From a checkpoint of a small mixture-of-experts model trained on Wikipedia.
Size: width 192, 46.3M parameters.
Experts: 128 experts in each of 12 layers, 64 tanh GELU neurons an expert, 4 picks a token, a softmax router, a shared expert of 128 neurons.
Training: a variant of SOAP for the experts, 264M tokens, 4026 steps.
Below are experts of layer 6 (counted from 0) of a mixture-of-experts language model. Rows are named router (the router's row for the expert), up (a neuron's input weights, with its number) and show model dimensions 64-127. Each number is 128 + 32 x the weight over its row's rms, rounded and kept within 0 to 255.
After each expert's rows: a language model's description of what the expert responds to. This comes from a sample of Wikipedia text that the model never trained on.

# expert 38
router [161 114 136 152  91 123  76 121 122 115 125 134 132 137 140 100 147 148 144 127 154 145 100 152 141 156  95  80 100 138  20 112 150 106 140 154 161 105 133 138 145 123 129 131 113 124 135 124 151  76 157 111 129 120  89 114 153 102 198 131 162 126 193 151]
up0 [115 128 138  79 201 118  72 145 125 157 128 120 103 121  94  96 141  85 155 152 143 124 126 120  45 135 107 129 100 128  91 123 106 132  37 110 150 126  33 130 167 153 144 173 143  93  94 154 141 102 137 132 163 180 181  94 180 147 104 125 139 172 149 140]
up1 [114  89 113 130 147 103 131  88 176 146 179 148  94 114 114 104  92 143 105 140  81 151 159 182 162 168 116 150  96 122 118 134 124 139 103 117  83 150 153 147 143 114 119 189 127 111 115 128 162 174 112 172 101 155  99  91 124 115 178 113 135 121 139 102]
up2 [166 108  59 123  63 156 202 141 137 153 137 146 185  68 163 155 140 141 164 152 182 130 106  95  64  77 126  66 117 149 161  84 105 138 129 131 144  95 123  99 109 136  88 121 152 135 149 132  91 109 149 149 109 121 163 152  52 117 147 167  58 113  76 137]
up3 [134 111 125 179  95 148 176 106 194 134 117 107 107 122 119 150 109 172  90 143 129 170 155 143 184 154 122 145 185 172  75 120  57 124 154 170 140 145 119 100  89  59 113 119  78 192 122  89 107 129 179 139 132  72 103  53  92 157 118 168 158 106 136 116]
up4 [199 141  99 161 143 185 131  62 124 105 143 118 136 115 149 109  76 117 183 146 147 106 146 133 149 110 115 113 134 103 100  95 166 135  47 175 188  90 136 200 105 111  91 150 162 140 123 112 139 124 152 146 145  81 101 134 153 168 157  62  91 103 154 148]
up5 [207 126 120 144 127 146  81  88 127 134 123 128  84 102 180 125 113 177  77 111 154 137  70 123 109 118 154  96 154 117 122 193 199 113  74 186  93 172  70 111 121 130 156 169 145 156 183 145 127 116 136 133  96 123  82 132  79 188 197 113 119 151 150 118]
up6 [134 100 109 171 179 139 215  73 117 103 189 167 101 135 122 176 105 153 189 135 132 148 138 145 169 165 121 146 117 102 134 151 167 131 130 139 103 149 139  98 130  66 139 134 137  87 131 134 127 203 166 146  73 104 125 149 129 117 152 112 116 139 106 147]
up7 [140 167  97 142  96 133  78 110 116 147 136 104 139 127 132  75 108 142 126 154 140 120 153 172 135 137  68 150  94 100 157 134  96 110 140 120  82 129 113 125 132  96  90 127 105 116 120 143  95 105 128  99 173 143  98 125  95 155 122  88 111 178 107 167]
up8 [127 114 131 119  75 172 140 126 124 163  42 172 110 146  82 150 101  94 195 145 169  75 206 155 109  91 133 153  90  88 103 161 142 131 150  91 101  92 159 132 125 118 118 146 104 123 147 164 142 141 111 133 199 133  71 142  85 139 115 116 130 140 166 131]
Description: Place names and surnames. Countries, cities, counties and surnames following a first name or New/South, often in results tables (Maggie Mac Neil Canada, Los Angeles).

# expert 46
router [165 125 138 123 157 142 104 104 115 140 172 101 143  95 135 115 117  59 129  75 126 129 113 143  98  99 154 126 187 172  87 110  91 132 155 142 175  99  31 122 150 141  69 143 140 116 144 171 124  93 165 165 101 155 141 179 122 127 145 117 138 123 128 133]
up0 [113  97 122 160 111 159 117 155 130 169 154 166 115  96 165 103 145  91 132 133 118 132 150 132  51 137  77 105 110 143 141 144 152 142 148 171  89 116 142 135 121 228 141  98  57 141 104 159 135 146 161 171  80 167 173 128 147 159 106 152 203 160 112  90]
up1 [181 102 178  98  75 122 116 124 150 118 137 103 140 107 164 118 104  72 157  94  95  99  93 116 185  95 120 180 128  79 126 158 185 124 110  93 120 144 115 168 157 122 100 186  94 142 151 163 151 128 177  94 140 145 100 171  72 129 125 168 150 108 132 113]
up2 [114 158 179 156 103 114 169 113 120 161 106 118  71 144  95  86 150 124 115 174 162 107 126 140 136 128 155 112  92 123 166 102 124 164 162 129 102 142 135 146 171 132  49 152  99 150 119 127 130 124 125 180  89 140 144  83 126 142 100 118  86 184 105 141]
up3 [179 130 109  99  64 120 127 108 131 158 121 114  99 132 113  57 124 152 118 158 132 155 152 100 166 160 121 136 105 165 194 129 138  78 172 177 161 102 120  92 141 145 170  81 104 155  94 124 120  81  85 145 135 103 184 114 111 180 144 116  86 156 162 153]
up4 [150 143 144 137 145 117 114 155 108 171 165 156 110 145  97 147 106  56 102 134 172 172 167 143 158 133 120  95 114  91 193  57  62  85  92 119 117 148  90 100 136  87 158  84 127  98 106 149 174 115 136 143 154 121 122 124 139 172 161  75 101 117 198  74]
up5 [122 139 135 149 137 101 107  91 127  92  99 100 123 109 175 117  85 177  82  97 105 136 205 161  95  98  66 124 174  97 134  94 125 127 154 158  69 163 120  79 110 139 139 126 120 116 169 136 176 118  96 105 146 157 105 109 121 136  92 117 168 165 115 168]
up6 [149 173 107 122 125 188 187 104 115 184 172 131 147  81 171  95 125 148 148 192 127 122 181  71 117 110 127 106 161  89 115 133  99 144 132 123 182 128 145  78 125  65 114 135  98 143 129 165 162 130 143 115 111  52 164 169  96 143 173 157 125 137 142 116]
up7 [193 102  92 160 132 203  94 200 114 187 106 124 161 154  73  59 157 113  75  98 154 130 146 194 141 110 105 192 125  70 117 115 118 110 162  66 136  73 172 100 140 177  79 134 116 152 108 129  97 153 133 151 129 149  91 147 188 141 153 134  93 118 110 106]
up8 [176 155 116 143 148 130 112 120 214 104  69 137 152 177 103  88 101 131 135 120  96 140 112 202  56 147 100 171 110  91 109 107  85 145 145 156 152  99 111 119 131 110 158 158 114 130 166 122  94 211  96 141 167 123 130  83  69 118 156 149 168 114 113  83]
Description: Verb and noun stems. Short verb or noun stems, often after "to" or "not", such as live, prevent, matter, l-unch, end-ure; also digits in table scores.

# expert 27
router [108 145 123 129  54 169  79 138 108 106 143  99 107 120 124 141 120 120 132 123 150 100 129 115 175  78 140 159  97 132  97 177 106 179 147  89 161  74 131 154 123 157 118 126  98 143 134 159 141 165 115 137 125 200 159 138  81  92 163 104 129 146 154 120]
up0 [112 157 126 168 143 119 108 123 138 130 139 130 160 102 141 146 113  98 111 101 152  99 124 100  70 145 112 126 111 138 110 179 148 166 107 135 128 127 160  94 100 113 104 123 112  86 128 144  91 157 166 104 134 167 157 136 144 145 113 107 126 127 108 173]
up1 [106 121 144 123 115  82 163 165  80  91 170 129  73 147 116 111 139 114 143 157 136 102 121 141 116 132  84 165 121 114 142 108 127 115  38  92 141 140 144 135 112 172 171 147  67 189  91  89  97 187 170 111 207 129 135  80 109 119 164 139 147  85 124 141]
up2 [122  97 182 183 132  93 115 142 155 125  65 120 192 131 111 138  98 148 191  71 120 155  82 161  81 119 150 107 149  90 137 129 105 183 130  92 122 119 107 169 133 112 141 181 111  87 177 146 184  60 106 163 139 112 164 136 130 169 158 121  95 130 101 161]
up3 [ 89  59 127 160 100  86  63  89 127 106 151 124 149 175 103 136 162 166 173 175 133 164 146 120 109 133 104 107 111 160 147 117 101  85 119 160 154 105 130 150 146  71  91 132 133 154 113 142 158 104 153 156 155 162 160 133 110 125 150 133  90 146 102 112]
up4 [194 171  94  94 123 153 149 131 141 126 116 147  64 116 145 158 118 104 147 145  79 116 117  85 162 137 139 133 198  87  93  93 130 139 156  96 138 143  93 110  99 152 161 128 142 157 136 200 146 149 100 158 126 168 150 153 162 107 130 127 113 132 143 170]
up5 [128 112  98 195 185 141  88 129 154  61 147 148 128 122 154 106 141 154 132 117 100 177 136 150  99  73 136 163 152 147 113 131 133 129 145 143 109 118 195 162 136  99 144 174  93 146 177 153 133 167 120 145 174 107 179 118  58 175 115  65 146 106 172 107]
up6 [108 125 122 154 165 148 143 163 110 141 167 184  92 137  66 156 159 145 117 148 143 173 140 127 117  97 115  97 131 172 136 140 107 127 116  90 140 118 119 134 135 105 112 154  48 154 125 199 110 151 173 140  85 145  91 148  98 105 116 121 137 162 156  87]
up7 [ 72 141  84 166 125 112 140 116 104  33 116  95 141 139 129 113 106 155 121 119 105 125 143 149 111 185 108 135 187 126 148  72 158 105 121  56 154 126 103  78  86 164  59 131 145  66 116 162 152 108 134 173 185  82 112 189 159 149 163  84 133 184 139 164]
up8 [125 106 115 171 123 155 119  89 101 216  82 142 217 136  61  91 137  88 125 167  61 142 137 128 113 100 111 107 199 158 131 157 137 135 110 188 170 183 145 135  90 192 148  98 109 136 108 127 144 103  79 145 174 195 126 138  81 140  79  80 106 118 150 100]
Description: Mid-word pieces and blanks. Short word-internal pieces like it, er, id in illegitimate, sclerosis, antidepressant, plus blank spaces in empty table cells and lists.

# expert 20
router [105 102 120  85 171 136 146 148 102 113 108  87 129  87 129 129 105 154 124 152 118 105 175 145 101 112 148 173 147 131 158 188 123 127 110 109 106  79 154  93 126 159 117 129 143  96 169 122 103 126 118 129 151 141 150 147   0 120 126 159 101 158  77 111]
up0 [110  78 109 156 106 121 145 118 174 125 173 177 136 142 116 143 133 149 161 182 168  78 101 141  89  51 117 122 159 115 150 139  91 125 129 127 150 147 132  87 127 140 103 164  98 126 103  93 191  97 182 111 103 157 118  95 108 166 124 109 212 183  71 101]
up1 [111  84 145 136 119 116 208 102 147  93 148 109 170 126  70 106 132  97 124 168 157  78 151  83 150 148 131 159  99  82  91  98 142 133 113 136 142 149 121 136 131 118 121 203  79 135  86 162 164  69 137  74 137 102 103 141 132 120 177 126 176  54 157 154]
up2 [162 106  98 132  55 172 172 189 187 117 119 119  96 143 138 115 143 148 172 193 159 197 132  87 106 105 115  84 135 108 163 108 125 142 105 101  84 116 109 121 137 146 117 221 129 102 156 138 157 118 112 122 155 155 160 131 114 175 127 105  55 124 145  94]
up3 [134 164 138 120 128 107 135 138  86 152 118 145 115 197 135 140 111 172  86 115 132 156 147  82  73 113  99 155 110  85 122 133 187 178  74 143 152 125 116 148 127 146 205 111  96 201 122  87 100 152 124 118 115 145 107 159 136 147 116 186 151 141  45  84]
up4 [120 117 115  89 163 216  86 155 136 130 147 185  80 118 106 103  99 111  85 179 135 111 148 116 139 140 136 213 115  93 114 147 147 144 120 128 111  65 122 105 113 140 151 213 160  92 139 173 147 103 114  93 146 102  77 145 114 126 119  76 126 138 140 113]
up5 [118  81  88 137 131  84 158 151 163 133 171  91 159 100 185  99 103 119 110 133 117 126 131  93 164  65 134 113 127 113 130 111 126 149  93 120 130 178 186 122  85 179 117  73 100 215 129 143 120 119 103 125 122 166 134 133  99 122 146 108 178 159 170 102]
up6 [198  96  92 156 180 132 173 133 104 170 148 109 164 179  82 137  91 155 105 142 153 136 134 115 110 128 107 186 105 115 123 181  86 108 121 118 108 122 115  72 170 154 196 118 109 131 128 167 136 159 203 128 127 101  64 134 146 123 185 124  97 121 149 110]
up7 [163 159 170 161 202 196  80 121 123 130 133 146 103 163 180 161 163  68 163 156 102 120 148 140 135 132 108 136 124 120 129 100 148 115 118 143  87  87 144  97 129 165  70 179 104  42 118 105 129  81 131 108 182 205 128 156 161 110 126  81 159 126 157 117]
up8 [ 29 146 189 145 191 166 175 114 122 116  79 197  98 119 164 165  82 104  72 104 112 140 147 105 134 153 140 147 151 153  84 136 110 149 122 140  89 120 107 104 171 165  58  58  77  93 150 104 179 120  92 135 126  71 101 131  77 145  83 134 116 102 102 117]
Description: Consonant-cluster word pieces. Word-internal pieces like pl, ept, el, ract inside words (Ex-pl-icit, sw-ept, cru-el-ty), plus some two-digit numbers in tables.

# expert 23
router [ 98 110 113 141 109 185 107 152 162 113 122 114 121 150 180  95 125 135 130 158 110  75  96  91 176  97 133 146 138 136  98 152  92 159 155 150  83 194 163  83 121 194 125  85 156 118 141 136 106 108 132 115 120 165 170 100 143 114 169 133 131 161 139 189]
up0 [ 92 142  98 161 114 116 113 153 196 117 124 135 127  66 142 110  97 128 116 136  98 146 126 175 110 102 175  77 135 163 146 149 174 154 163 186  57 180 151 161 148 159 115 107 101  88 126 130 142 118  74 139 169 147 133 126 144 142 127  99 136 137 100 116]
up1 [159 158  88  75 170 134 130 168  93 161 152 181 168 109 135 148 152 105 118  79 142  98 161 152 181 115 101 119 191 132 113 168 183 157 151 148  91 146 101 134 192 178  89 155 127 132  94 116  96 143 150 114 160 148 109  65 151 100  98 196 173 137 121 142]
up2 [174 128 124 138 137 164 117 137 126 100  95 167 115 125 151 179 143  51  93 173 202 184  96 126 134 170 129 109 172 127 105 103 127 106 156  59 127 139  55 149 122  78 132 166 112  94 189 115 124  89  85 128 128 113 124 126 130 143 137 137  75 121 114 128]
up3 [ 97 136 119 142 157 104 135 180 149  94  88 158 141 155 174  90 137 145 144 212 135 101 136 151 114 150 106 122 114 160  59  58  61  95 120 130 186 113 162 154 149 107 138  91  71 158 134 189 117 121 140  39 132 172 173  70 186 137 169 117  94  82 155 161]
up4 [156 108 111 175 131 175  83 104  76 118  98 136 154 105 119  90 156  93 183 145  69 103  97 154 164 115 152 141 130 164 148  96 148 119 126 141 107 145 165 133 100 113 185 154  92  43  79 146 149 133 118 166  97 106 113 128 122 131  97  93 143 126 174 123]
up5 [165 111 101 143 105 176 109 119 113 100 110 109 145  92 110 129  93 151 154  68  84 161 101 137 152  95 143 136  79  69 125 128 155 108 129  97 108 187 222 148 207 123  86  94 142 130 184 155  81 137 101 121  93 151 147 160  73 147 138  92 112 132 137 162]
up6 [135 178 147 166 119 126 159 136 125 148 162 162 130 102 121 101 150 129 134 136  83 121 136 112 153 138 123 115 156 109  56 156  93 139 100 126 113 117 105  58 175 116 175  60  97 128 114 147 102 210 128 167 123 131 174 114 120  60 150 117  94  75 160 125]
up7 [140 121 135 148 128 123 116  83 150 105 144 125  98 120  73 100 103  98  54 108  89  90 143 164 180 133 123 167 139  92 132 113  56 161 137 164 112 150  79 115 148 176  77 106 145  83 128 205 135  88  82 130 166 137 145  95 173 111 129  98  91 147 134 147]
up8 [107  93  69 193 153 119 103 128 105 143  86 110  76 148 141 119 101 153  82 154  50 100 193 140 102  79  84  88 172 143 134 135 107 137 108 135 161 115 100  84 132 185 145 100  89 123 208 119  88  85 149 144 150 108 147 140 169 134  73 104 107 179 108 112]
Description: Mid-word technical pieces. Inner pieces of long technical words (chem-other-apy, endot-hel-ial, memb-ran-ous), compass words like western, northern, coast, and blank table cells.

# expert 32
router [ 59  97 122 164 149 130  76 129 150 118 194 110 126 147 155 138 161 219 118 156 130 112  85 122 138 134 111 101 147 141  86 138  71  84 121 121 141 185 132  90 170 124 117 124 145 145 109 124 126  94 109 124 140 154 143 116 180 111 121 125 157 118 156  88]
up0 [135 114 118 125 149 105 118 134 156 163  96 100 137 107 111  60 146 117 101 145 152  81 115 180  96  80 143 114 121 160 189 176  97 155  76 181 167 132  98 114 135 162 172 144 144 107  54 121  93 127 125 155 146 141 136  56 190 177 123 192 136 120 140 126]
up1 [155  79 152 133 111 131 131 131  46  76 123 172 152 165 130 111 195 100 140 174  93 173 157 127 152  91  82 113 133  68 119 148 126 138 104 123 131 161 134 109 144 141 103  79  61 136 123 136 135 161 163  78 115 107 154  67 137 124 146 135 122 128 128 144]
up2 [151  73 118  76  70 211 130 116  76 128 137 123  97  88  96 104  92  86 150 159 178 159 170  76 159 107 146 122 109 147 216 167 122 191 100 113 118 112 125 128 141 116  89 132 135 139 139 138 114  75 125 157 157 100 173 169 118 117 143 157 116 155  90 131]
up3 [102 125 132 137 154 147 200 117 167 153  78 102  81 156 127  79 137 168 133 154  99 131 142 150 126  91  86 197  81 173 157  73 140 114 163 126 131 140 169 110  55 106 113 134 150 135 139  91 124 145  80  69 123 194 176 172 127 143 127 138  93  92 104 103]
up4 [131  79 143 113 110 192 144 122 174 145 159 132  95 106  65 109 164 167 144 120 117  99 150 158 134 158 151 136 116 137 126  61 187 154  96  98 178 176 136 166  98 156 137 154 137 123 124 148 138 124  98 142 149 100 100 101 156 113 118  85 140 133 127 182]
up5 [166  93  93 172 138 174 102 125 136 131 188  82 131  99 134  98 103  90  79 112 124 135 118 126  95 110 158 115 144 122 184 136 166 106  89  98  45 145 130 192 114 123 138 100 137 110 143 100 144 161 148 163 141 163 144 132 188 157 133 148 122  99 164  77]
up6 [115 115  80 148 115 144 187 137  88  93 108 197 143 125 106  95 141 176 146 179  86 128 144 102 189  98  99 136  86 111 104  90 165 120 123 109 197 126 108  78 155 119 107 154 120  96 148 145 132 156 162  83 156 121 143 176  28 107 187 127 101 127 100 161]
up7 [117 126 137 107 150 156 101 110 114 132 145 164 102 156  86 154 125 119 147 121 122 183  79 192 156 141 125 192 134  99 162 140 112 138 161 103 130  93 147 133  77 111 101 195 137 114  80  76 101 146 137 129 175 166 130  68 120 100 141 146 147 109 150  72]
up8 [126  99 102 141 102 108 153 134 210 149 155 111  84 112 129 145 144 128 187 115 117 208 161 196 128 177  70 165 184 132  86 140 130 160  84 149 137  83 151 121 117 164  74 114  89 174  61  77 145 157 115 124 156 143 136 113  75 105 130  96 110 133 132  82]
Description: Name and word fragments. Pieces continuing names and words (He-it, Le-in-sters, Bre-ad), US places like Houston, Texas, and first words of names in sports or award tables.

# expert 56
router [116 236 145 146 157 152 188 150 125 109  53 123 146  99  80 135 167 140 124 110 122 103 136 121 137 130 138 117 112 133 165 142 150 121 194 109 151 162 101 195 179 146 161 118 136 138 114 143 124  68 113 143 116 122 144 100 150 106  88  90  99 107 147 128]
up0 [145 138  67 161 197 159 124 158 144 133 103 163 159  67  94 140 165 111 114 114 190 132 120 143  70  50  92 110  82 124 165 137 166 117 134  61 144 162 106 137 149  95 133 122 136 129 132 169 191 132 133 162 130 145 129  93 139 157 146 118 121 162  48 106]
up1 [134 109 111 138  92 152 175 164 156  64 154 122 130 127 142 119 120 111 116 141 129 140 109 104 136 119  82 204 121 144 114  90 112 152 139 132 121 179 158 132 103 128 111 137  60 180 167  96 158 123 128 119 113 125 212  91 164  73 167 116 156  38 158 105]
up2 [140 111  93 130 113 140 150 147 155 196  72  88 119 102 147 107 157 134 176 127 190 136 112 132 219 128  92  70 120 141 176 129 133 227 140  64  97 133 108 168 157 126 130 149 102 113 122 212 114 111 118 165 114 186 102 119 132  83 131 127 137 122 113  93]
up3 [ 93 135 114 151 120 133 129 125 156 128 158 123 123 184 190 151 100 180 164 132 153  94 148 140 189 176 129 134 112 159 127  77 143 157 137 146 193 125 103 146  85 138 105 109  84 217  58 109 133 148 162  90 130 153 145 128 134 102 189 113  86 102 139 142]
up4 [131 139 102 101 130 109  93 133 130 132 123 222 110 102 164 102 140 174 113 119 118 142 123 148 180 153  79 143 125 144  73 141 187 146 113 162 151  68 123 184 150 175 152 172 144 173  68  97 158  96 133 178 134 130 111  99  87 155 168 164 108 101 165 124]
up5 [174 126 107  98 124 143 144 151  99 140 153  82  78 109 100 151  97 135 142 120 137 116 120 145  84 120 137 143 130 138 142 143 163 172 161 150  27  85 148 187 126  95 205 113 162 121 147 166 109 201  85 121 164  92 124 145  84 202 160 141 121 132 108 115]
up6 [126 136 129 151 146 149 100 103 107 160 116 160 124 124 113 169 132 178 168 144 138 138 139 126  78 102 119 146 127  86 100 120 111 106 150 174 126  89  96  54  99  85 161 149 108  80 131 141 166 167 135  82 113 150  80 173 135 146 184 144 111  95 125 119]
up7 [ 79 155 154 155 170 177  43 108 119 160  67 117 127 148 123 173 197  52  92 133 113 122 152 115  67 125 176 126  97 146 118 109  73 175 151  62 103  72  85 174 126 138 139 161  94  93  80 149 161 136 133 133 170 141 116 181 142 113 117 115 153 130 132 162]
up8 [112 133 118 105 119 145  96 104 111 121 105 148 119  94 142 139 142 102 104 158  66 181 126 135 100 100 142 156 183 116  74 162 106 126 128 162 126 143 100 110  74 153 134 166 150 166 135 101 124 142 200  77 178 146  96 125  78 114 121 163  65 163 128 115]
Description: Clause punctuation. Commas and periods ending clauses before and, but, which, including punctuation inside quoted speech, like "I didn't lose this fight."

# expert 5
router [131 177 137  60 158  97 122 155 168 102  83 130 131  96 121 158 100 171 113 101 116 146  92 141 127 102 127 141 125 127  84 136 136 163 116 103  80 252 161 112 132  57 196 102 138 116 117 113 131 148  99 122 118  98  96 155 132 137 119 124 185 177 152 119]
up0 [141  95  72 118 160 157 116 187 135 102  72 161 130 103 150 109 127  91 113 126 177 135 140 146 110 110  87 123 115 156 105 110 158  90 118 142  98 117  92 124 136 149 131 115 186 115  94 150 124 153 100 131 135 126 109  69  93 213 120 133 142 157  83 145]
up1 [115 154 149 135  98 141 137 127 143 139 176 105 104 167 113 128 122  99 115 215  99  73 142  89 124 130 104 202 178 121 150 102 141 169  83 104 154 173 160 113 191 175  81 141 126 101 170  94 189 112  67 101 107  92 118 172 169  99 104 190 127 101 161 132]
up2 [ 98 108 117  67  88 187 124  69 139 167 173 102 158 126 154  71  77 125 169 167 110 115 143  91 154 102  95  88  82 150 138 159 146 131  94  88 179 143 114 112 120 106  87 138 129 103  54  96 109  73 156 186 138 173 162 153  68 119 142  41 124 127 147 157]
up3 [ 88  98  87 115 133 149 112  84  85  79 118  80  96 129 161 124 139 180 182 120 134 145 140 165 104 136 118 147 148 125  69 137 134 163 112 162 161 108 197 145 105 116 121 102  72 161 149 116 123  90 132  95 140 186 137  68  71 150 187 124 102  83 132 130]
up4 [149 175 184  73 119 143 121 134 154 117 113 160 109 110 120  92 158  36  90 127  81  91 129 160 109 104 164 117 175 143 126 160 152 105 157 122 132 100 184 157 111 134 173 126 143 150 141 149 140 132 102 161 117 112 166  97 109 163 117 102  76  83 210 122]
up5 [157 125 138 153 140 158 138 136 136 102 139 118  90  79 139  80  85 136 145 182  71 154 117 108 152  87 158 169 131 137 132 175 115 100 138 125 171 190 165 122 134  14 140 117 145 116 149 204 113 128  66 152 106  95 104 144 101 156  86 125 171 146 117 145]
up6 [116 114 101 104 100 127 158  94  95 161 126 181 143 114 138 135 132 162 119 113 116 112 107 132 126 137 159 137 118 146 151 158 167 136 137 147 159 143 129  74 142  80 131 103 116 153  90 221  78 111  76 140 117 143 137 138 112 120 113 108 117 178 131 152]
up7 [ 73 118  47 145 137 164 136 152 115 161 102 121 177 128 121 126 141 127 141 125 135 130 165 195 158 117 153 127 100  98 110 157 119  80 123 110 160 111 134 170 139  73 121  58 175  88 155 143 112  60 131 143 108 126 130 135 140  49  75  34 125 175 153 131]
up8 [ 83  93 127 112  88 161 128 160 170 193 137 191 154 101 127 156 126  79 168 122  95 196 152 141 101 129 126 146 120 144 150 139 109 150  65 121 133 117 121  63 131 139 126 143 118  91 178 148 171 146 130 192 129 124  79 112 144 177 144 115 138 166 180 120]
Description: Adjective-forming suffixes, coordinators. Adjective-forming word pieces like ic, ical, ological, plus list commas, and, or, e.g. off-ic-ially, Historic, modern, early.

# expert 44
router [167 166 122 181 127 178 167 115  83  83 118 129 103  78 133 150  79 143 105 143 144 133 170 160 148 134  91 139 121 133 133 151 159 119  94 144 103 133  90 167 102 121 110 104 162 103 120  84 112 112 126 102 116  74 112 174  73 164 214 147 120 155 157 174]
up0 [122  89  82 145 116 166 135 139 109 154 132 116 144 112 126 152  90  74 187 170 193 112 156 102  72 119 108 118 111 133 134 128 185  54 145  94 110 123  91 193 165 205 188 192 194 121 147 150 175 109 120 172 111 138 145 145 157 148 109 140 120 141  51  90]
up1 [128 166  68 114 105 142 179 120 172  87 127 163 104 143  87 136 128 117 160 129 173  91 153  73 114 108 118 105 130 103 106 169 149 134 123 119 120 135 145 105 129 147 155 180 132  98 148 138 135  78  96 120 157 116  98 117 126 152 214  89 154 132 176  85]
up2 [159 124 154 148 133 171 167  97 102 117 151 180  95 117 104 143 131 124 134 159 137 135 124  64 151 118  79 149  71 147 125 152 105 148 129 118 112 143 182 115 165 154 107 134 157 143  99  88 117 115 103 160 172 136 151 129 129 147 127 108 143 116 126 141]
up3 [148 121 104  83  95 165 118 131 129 170 147 106 142 187 166 110 135 158  80 150  91  86 100 116 156  88 100 164 212 180 151 116 120 149 130 132 165 150  88 134  98 128 105 110 128 163 165 136 111 116  44 102 123  52 194  58 140 212 161 124 121 113 150 122]
up4 [199  67 135 164 161 202 159 120 119 132 128 144 108 138 129 127 156  81 111 137 102 108  98 145 174 139  71 172 168 119 107 162 162 143  91 115  92 135  69 162 152 101 152 126 154 111 170 151 179  95  85 129 145 132 111  80 120 171  94 130  78 118 154 110]
up5 [171 114 144 135 135 143  55 100 130 118 114 143 133 118 145 170 118 145 112 138 109 168 180 131 155  72 174 169 149 153 122 112 123  82 143  70 150 171 128 129 135 136 133 130 156  97 112 159 139 143 104 164 159  89 102  84 200 111 129 129 105  71 115  93]
up6 [169 127 115 122 102 174 203 105  87 138 158 154  96 196 141 141 136 161  58 181  93 109 147 113  70 127 144 160 123 123  96 113  77 151 141 153 185  89 133  48  96  73 167 184  92  64 135 183 160 174 108 145 121 112 128 113  95 154 169  91 162 128 128 138]
up7 [105 165 155  79 108 189 127 139 123 162 126 116  90 146  89 140  86 145  99 177 130 143 144 160 119 139 136 134 171 114  90 132 161 150 116  96  79 130 103 113 174 127 116  82  85 164  64 145 154 111  50  91 188 161 131 161  81 147 121 115  99 180 158 158]
up8 [195  93 162 126 146 132 119 168 171 175 121 178 165 108 127 145 141  94 136 147 124 171 202  63 121 125 107 114  89 174  90 136 114  77 124 134 173 106 145 143 184 178 114 152 112 153  98 148 156 145 100 106 170 155  99 111 102 131 105  90 222 139 137  64]
Description: Group and role nouns. Nouns for groups or roles ending a noun phrase, such as family in taxonomy, team, company, politician, clan, movement.

# expert 0
router [120  79 136 125 148 111 185 124  77  98  80 142 149 141 129 117  77 131 135 133 132 127 118 136 174 161 129 160 113 104 141  91 114 103 139 120  80 164 164 168 129 168 132 109 185  75 102  75 105 112 128 140 108 163  98 111 102  76 138 189 145 128 111 178]
up0 [ 82 125 154 132 122  74 125 105 124 177  75 187 165 104 137  89  76 102 186 146 112 139 174 146 184  95 116 165 163 110 125 101 114  84 106  96 137 108 137 121 179 162 107 156 114 106  73 148 128 158 167 120  76 111 176  95 147 153 118 124 157 121 131  69]
up1 [177  83 145 138 136 104 163 151 160 108 147 176 100 166 119 159  84 133 118 209  88 150 122 143 143 164  82 196 120 155 170 104 120 139 153  79  55 129 107 187 103 147 146 132 151 134 116 119 158  96  84 113  93 110 175 169 137  91 137 130 156 128 125 156]
up2 [161 117 108 144 138 156 171  63 108 174  63  77 113 128 112  89 136 145 161 160 180 122 142  91  83  96 115 140 111 139 217 109 128 116 128 132 132 152 123 133  60  87  97 199  75 105 158 202 129  88  98 147  80  81 149 186  62 145 160 119 115 154 101 163]
up3 [ 84 134 140  81 103 148 121 175 142  93 165 108 115 156 116 152 152 152 102 167  72 141 127  99 105 111 166 130 192 114 113 110 102 157 115 116 206 136 150 128  68  93 158 148  94 108 151 115 150 148 144  99 109 150 181 142 186 200 133 208 129 125 128  87]
up4 [138 114 102 124 134 127 187 114 124 134 157 158 142 132 105 150 118  77 148 190 109  75 128 128 140 110 130 204 131 118 135 117 118 135  67 148 162 102 105 146 118 142 115 125 185 131 158 129  97  74  93 155 146 113 126 102 103 171 125 127  70 109 156 175]
up5 [117  96  79  79 175 128 163 118 129 133 131  81 148  88 139 126 167  89 128 113  81 116 132 127 120 134 137 102 153  89 144 191 117  99 149 145 144 148 154 137 181  94 165 125 112  92 185 125  82 182  76 149 126 151  87 153 113  75  73 153 115 139 137 118]
up6 [ 66 115  76 120 130 110 174 149 127 152 106 158  74 170  95 121 127 141 207 162 119 119 164 103  90 128 120 119 144 131 131 173 127 110  73 169 150  63 103  41 198 146 121 137  57 141 100 142 111 128 118 161  70 119 123 121 141  66  92 137 112 138 186 141]
up7 [111  74  94 124 107 186 138 118  88 135 116 154 102 119 117  28 115 115 159  99 133 145 180 153 118 175 110 151 147 102 106 117 128 116 102 166 156 175 115 104 181  54 133 164 120  70 124 146 100 116 130 173 175 140 121 142 101  96 151 116 150 134 169 130]
up8 [197 136  96 111 152 169 170 129 135 125  97 153 189 117 108 100 141 104  62  93  77 175 161 207 108 119  59 170 133 131 100 103  79 196 130 134 134 168 133 111 139 232 120 138 107  61 209  93 126 162  59 126 154 149 121 132  58 129 138 141 146 139 151 109]
Description: Mid-word name fragments. Inner pieces of foreign or unusual proper names and place names, plus some digits in tables, such as Tri-f-unović, Gujran-w-ala, Nat-uf-ian.